python train.py --d_expert=160 --d_shared_expert=128 --n_empty_slots=5 --router_score="softmax" --num_key_value_heads=1 --head_dim=128 --positions="rope" --rope_fraction=0.25 --attn_scale=0.0884 --parallel_block=false --lr_head=0.00766
Below are experts of layer 10 (counted from 0) of a mixture-of-experts language model. Rows are named router (the router's row for the expert), gate (a neuron's input weights, with its number), up (a neuron's input weights, with its number) and show model dimensions 288-383. Each number is 200 + 40 x the weight over its row's rms, rounded and kept within 0 to 999.
Before each expert's rows: a language model's description of what the expert responds to. This comes from a sample of Wikipedia text that the model never trained on.

# expert 5
Brackets, dashes, degree and minute marks and decimal points between numbers in tables, coordinates, stats and measurements, e.g. (91 ft), 50°26′, 4–5.
router,248,159,240,202,179,248,219,188,142,158,213,143,213,214,215,172,155,226,127,230,247,222,159,198,259,228,207,179,283,175,199,236,205,208,254,200,116,220,209,224,260,249,168,217,238,206,240,234,162,189,181,169,179,208,176,166,214,244,197,140,211,233,243,174,170,243,140,279,148,136,214,196,188,242,216,255,266,253,245,279,188,215,182,175,183,256,227,251,211,199,165,119,161,221,276,254
gate0,228,219,222,152,209,257,213,173,252,220,178,149,293,185,232,208,183,161,201,119,204,229,228,227,210,191,165,187,215,163,203,223,158,169,276,189,135,182,168,256,159,322,160,206,257,228,207,260,229,206,198,225,223,156,207,140,195,274,207,156,219,120,203,158,242,240,158,185,170,212,200,231,154,146,157,160,201,179,215,214,245,204,118,132,327,321,198,166,185,224,213,184,290,265,216,201
up0,251,161,129,157,157,127,210,210,213,182,203,181,229,187,154,153,221,212,178,219,283,247,192,194,161,204,253,223,129,226,217,206,176,156,191,158,263,220,286,207,132,228,140,234,164,159,176,143,204,160,208,210,240,219,221,132,138,239,234,222,219,268,162,263,204,254,114,231,200,158,236,203,153,206,220,205,254,212,222,268,242,161,211,184,195,182,194,201,249,128,193,220,193,175,190,191
gate1,239,181,198,308,219,92,191,191,232,191,195,246,184,218,173,210,213,201,241,238,170,237,199,196,220,217,258,163,222,257,141,187,234,216,198,244,174,231,225,236,170,173,186,188,178,182,182,152,186,161,185,211,213,239,203,133,218,216,260,199,220,213,244,174,202,198,174,278,194,166,102,178,250,126,240,155,190,208,251,203,187,203,201,199,230,189,167,194,203,220,276,252,191,180,165,178
up1,229,168,199,273,160,241,193,221,196,205,170,215,186,222,268,205,188,163,164,250,155,167,123,239,213,155,301,212,235,250,233,202,253,222,189,201,211,211,162,150,251,208,215,112,215,189,236,195,165,194,181,124,255,246,208,188,160,297,143,196,230,246,213,242,203,191,254,172,161,190,249,170,185,204,199,206,226,209,222,217,137,146,132,183,171,109,214,211,194,141,181,188,205,197,201,147

# expert 7
Word pieces inside Latin genus and species names in biology lists, plus short nature nouns like blood, wood, sand, tail.
router,177,197,208,229,182,267,240,256,186,213,174,198,246,200,255,186,250,191,271,270,154,128,162,117,109,159,256,173,230,183,219,201,234,179,150,296,256,212,141,205,234,187,153,242,164,188,147,172,260,156,252,201,138,238,181,197,189,251,173,133,181,190,220,186,191,174,190,164,215,145,240,205,160,187,237,196,174,209,149,132,145,224,218,249,172,145,250,249,207,176,228,188,205,222,163,211
gate0,178,155,193,174,255,152,143,250,139,249,229,172,176,157,221,181,186,180,201,204,223,146,205,176,169,196,176,168,202,224,275,207,192,142,164,193,214,224,279,191,196,223,123,239,173,228,223,171,168,147,220,181,167,164,132,218,215,240,219,136,224,185,205,202,163,176,165,143,187,166,175,243,220,166,183,169,287,235,193,240,187,292,189,208,180,269,157,152,177,248,234,196,229,261,221,182
up0,271,239,220,139,217,226,265,231,271,173,218,182,176,168,190,153,222,169,204,174,267,198,183,161,147,163,111,146,177,191,229,202,204,157,218,242,226,250,215,286,130,183,228,180,233,190,239,153,189,191,140,178,193,205,223,184,200,156,190,189,255,251,213,156,197,230,302,178,222,201,217,221,179,204,149,218,169,174,152,180,166,205,194,194,214,197,255,221,195,203,191,126,214,194,189,296
gate1,124,201,183,163,168,109,193,197,217,178,155,194,153,199,211,230,218,200,212,140,142,169,127,219,247,272,203,196,198,129,197,61,209,116,188,189,192,137,252,250,245,201,274,259,151,185,168,217,224,158,162,218,214,213,185,175,177,279,129,219,240,255,181,115,209,225,181,266,233,169,169,207,187,204,185,206,276,137,199,186,194,155,244,264,187,209,247,200,192,190,211,232,218,208,257,203
up1,269,207,186,212,164,245,237,216,194,232,215,182,194,154,215,199,216,156,163,179,226,203,197,258,205,154,226,198,125,292,244,125,203,151,153,147,180,241,247,175,226,180,155,108,191,290,115,269,200,152,282,191,225,201,186,199,185,225,116,206,182,156,243,249,224,251,161,207,257,189,229,148,113,230,210,251,126,170,202,201,254,157,126,191,275,180,235,170,162,238,137,229,227,187,203,283

# expert 19
Word pieces inside Portuguese, Spanish, Romanian and other non-English names and places, e.g. Antônio, Maurício, Olivenza, Ousmane, Juan.
router,178,231,234,182,129,126,305,196,133,244,231,192,142,210,264,213,218,216,200,266,204,235,234,197,175,258,159,239,163,222,95,213,144,190,172,183,208,210,168,159,276,158,161,205,161,251,177,137,200,211,203,187,197,222,204,184,198,157,285,145,222,244,147,201,199,142,184,224,206,241,241,245,176,192,174,173,227,169,215,210,174,139,215,206,210,168,218,183,195,185,201,219,255,289,108,154
gate0,227,164,208,213,195,198,205,182,233,208,164,187,156,238,272,220,198,209,199,137,240,129,165,210,146,128,146,205,218,209,161,120,220,150,109,259,253,183,220,221,218,266,237,226,191,223,197,218,170,182,254,176,205,182,184,148,178,193,279,183,200,276,214,165,167,123,174,177,207,165,239,237,139,207,157,280,259,264,193,166,220,245,195,242,184,188,238,202,248,200,179,210,210,132,265,160
up0,189,294,163,213,206,202,275,80,211,221,138,203,179,217,105,143,152,121,195,239,239,214,148,168,171,231,125,211,86,207,230,169,218,234,229,168,227,198,194,238,223,158,157,113,184,232,224,192,165,181,145,214,204,199,296,252,183,212,177,221,223,249,195,237,245,158,197,193,167,221,145,205,212,196,183,202,224,133,146,228,176,178,238,162,188,210,156,231,245,190,234,181,213,197,177,207
gate1,233,186,207,169,210,209,186,239,256,251,196,253,185,108,205,209,190,224,167,210,172,222,217,138,148,184,197,182,159,246,247,188,217,234,245,186,332,156,102,263,293,197,182,224,202,227,184,248,117,123,306,250,173,267,211,254,152,118,165,298,195,199,191,184,150,170,231,124,224,263,141,154,212,182,202,219,220,177,241,197,198,138,213,224,221,160,169,164,202,197,267,205,254,114,188,271
up1,215,184,126,122,222,143,165,160,175,204,215,269,174,245,201,225,197,174,185,167,236,275,162,270,164,179,166,175,239,227,263,184,156,159,118,175,186,153,219,176,117,198,234,162,200,235,173,196,154,219,184,129,220,235,174,216,232,162,229,218,172,207,197,120,250,178,141,271,262,200,159,185,238,237,177,111,147,188,200,171,181,206,174,248,163,274,192,169,186,146,252,124,207,284,234,300

# expert 21
Word-piece fragments inside foreign or unusual names and words, often after a capital start, such as Ge-ff-els, Ge-aug-a, w-av-emetrics.
router,255,192,206,229,193,200,198,230,170,205,211,210,220,170,230,253,171,197,160,293,238,211,226,152,86,261,191,188,229,113,159,209,168,243,171,129,249,108,158,173,201,190,213,224,177,194,211,172,314,271,198,176,171,302,215,198,239,250,237,142,175,175,204,234,232,225,249,196,125,172,224,229,199,224,139,242,165,190,156,186,171,220,168,154,147,67,217,215,237,191,184,121,297,225,131,203
gate0,203,208,142,180,187,227,179,229,270,174,165,248,181,180,151,174,134,184,200,267,164,177,198,217,162,144,173,226,263,152,315,214,272,231,256,171,163,149,217,240,171,259,190,153,204,151,194,206,150,178,250,158,199,214,224,187,251,183,173,226,200,141,189,200,200,220,214,174,226,219,233,194,204,279,216,221,189,215,222,201,217,204,204,248,163,229,221,198,159,269,205,286,216,237,225,186
up0,157,226,140,210,257,171,196,214,193,149,266,193,72,183,217,174,181,227,175,181,236,262,261,222,133,233,198,166,191,203,155,154,126,160,176,195,250,183,228,204,238,188,173,235,130,185,229,198,190,253,270,186,203,152,212,236,144,210,248,152,119,161,240,152,240,163,127,176,221,135,205,185,157,230,205,187,189,175,206,255,247,191,187,190,212,194,197,178,209,166,195,188,169,212,121,202
gate1,196,222,160,250,251,292,234,152,254,185,245,165,207,201,149,181,190,207,164,192,226,168,196,267,205,112,209,213,187,240,258,235,242,246,178,219,186,180,202,232,218,207,202,159,189,180,146,210,210,243,137,129,287,161,237,116,291,172,183,240,145,226,179,188,254,148,240,198,215,169,187,112,202,185,140,209,232,270,126,208,227,205,261,237,247,142,234,176,183,218,165,277,238,134,221,203
up1,228,200,232,246,225,150,207,211,194,141,160,177,153,199,212,230,217,231,191,168,261,132,191,227,207,248,175,211,186,166,168,219,181,198,216,216,235,214,123,232,237,186,246,226,231,242,208,224,281,182,248,119,164,236,196,171,212,142,188,180,176,192,273,146,157,159,190,210,151,144,261,254,276,179,179,190,151,171,241,181,201,188,205,234,223,213,210,196,199,238,213,185,218,189,176,130

# expert 10
Digit pieces of numbers in tables, coordinates, areas and money amounts, such as 119.04 km², 43°, €8.1 billion.
router,189,198,175,156,232,170,167,157,232,191,177,201,211,141,241,224,143,193,218,173,184,181,186,203,219,203,221,298,241,206,207,162,237,230,164,226,170,168,224,162,143,282,237,167,217,262,189,218,135,132,162,187,222,181,112,206,150,224,188,165,192,182,188,170,176,194,135,284,265,185,209,137,129,246,221,248,154,237,170,252,222,194,208,234,128,226,185,190,227,164,220,230,230,206,260,214
gate0,217,215,100,212,199,239,247,244,234,184,155,195,250,221,134,290,205,219,189,208,190,172,163,222,186,220,171,218,239,201,210,219,182,162,224,90,188,185,299,243,192,154,222,235,195,195,164,192,165,184,179,153,161,188,202,224,196,279,259,218,214,177,256,222,192,172,242,188,198,260,168,96,194,211,184,198,143,122,96,233,233,237,210,161,179,263,190,204,183,128,199,160,231,177,216,215
up0,199,214,160,263,225,149,192,194,196,223,223,264,170,193,164,251,144,144,157,241,175,154,211,210,198,244,155,233,170,178,225,180,113,153,189,264,183,220,174,177,128,169,189,167,193,175,218,200,153,223,189,215,201,248,117,242,208,158,191,205,200,174,194,230,174,202,150,242,145,188,250,196,208,254,116,245,206,183,264,212,215,189,192,220,179,234,174,242,238,156,147,258,197,154,187,172
gate1,189,177,245,223,176,175,202,183,227,190,173,287,210,210,199,254,204,265,209,147,302,222,267,260,199,216,196,177,251,246,139,169,128,260,231,215,152,183,227,226,229,247,171,212,207,180,196,218,175,270,298,168,182,161,255,186,137,242,222,170,179,162,153,167,211,227,209,233,197,119,210,205,271,185,217,165,202,222,165,186,136,195,303,216,147,173,187,147,234,225,227,163,253,189,167,187
up1,277,303,169,186,226,197,223,191,211,233,229,242,198,165,171,249,246,212,209,172,230,257,245,239,227,247,215,193,140,162,250,160,164,209,301,239,251,216,219,196,168,196,187,164,156,232,194,243,112,196,151,210,186,190,226,210,205,254,170,234,197,169,210,150,178,187,171,201,185,231,191,104,204,172,213,177,186,185,179,248,165,172,145,192,214,190,173,195,291,181,148,123,123,218,174,228

# expert 14
Line breaks and opening marks before headings, table rows or quotes, such as blank lines before == headings, opening quotation marks, daggers.
router,166,197,236,212,146,233,267,192,143,103,216,182,182,192,157,187,133,243,225,166,164,231,233,221,253,103,155,163,248,161,162,232,229,213,218,254,221,227,185,257,210,250,194,280,216,199,277,182,169,192,174,174,181,181,215,192,233,199,200,204,198,197,235,205,228,241,179,210,242,192,213,191,210,173,243,209,175,179,269,246,240,252,256,161,178,184,215,265,215,198,218,201,196,190,276,198
gate0,171,173,133,243,187,217,200,208,185,263,201,192,205,184,178,224,219,202,219,220,201,115,184,237,148,182,139,180,96,159,207,220,248,218,166,217,250,173,235,235,231,196,170,179,222,235,123,160,230,272,273,266,250,149,191,136,226,233,286,134,127,171,104,136,205,252,193,134,231,251,155,199,145,209,234,145,243,243,266,272,176,160,241,257,204,223,244,210,186,198,197,159,249,149,161,251
up0,236,194,234,210,232,142,210,186,138,218,285,220,232,178,174,176,136,166,211,182,209,152,227,188,264,105,267,162,223,156,237,215,210,184,205,219,195,207,236,140,254,159,230,214,244,211,215,207,218,206,192,181,125,233,218,278,152,233,145,146,218,183,183,227,183,182,146,225,227,182,176,227,171,167,202,204,221,186,170,242,260,212,216,177,235,244,151,223,166,240,144,201,148,184,202,203
gate1,221,182,278,228,246,247,153,225,175,234,107,171,188,222,186,220,190,233,241,204,192,175,331,160,183,219,246,232,208,117,273,187,135,198,190,176,238,294,189,233,266,272,223,232,168,115,202,190,223,162,185,226,146,214,241,167,141,169,271,182,202,211,175,184,168,192,168,169,185,203,216,266,190,264,205,141,170,178,194,190,172,214,147,197,181,237,187,210,255,155,206,227,236,231,248,179
up1,248,171,161,163,228,206,239,152,196,167,209,254,271,174,216,168,182,186,210,235,180,191,185,176,306,214,193,181,226,254,175,202,233,225,249,204,186,248,190,176,196,216,180,194,223,212,228,237,211,245,165,210,253,224,195,222,202,67,199,204,201,217,189,160,179,140,255,175,219,142,218,149,170,199,220,176,203,175,163,172,200,90,194,218,230,240,208,207,237,146,264,162,216,171,230,150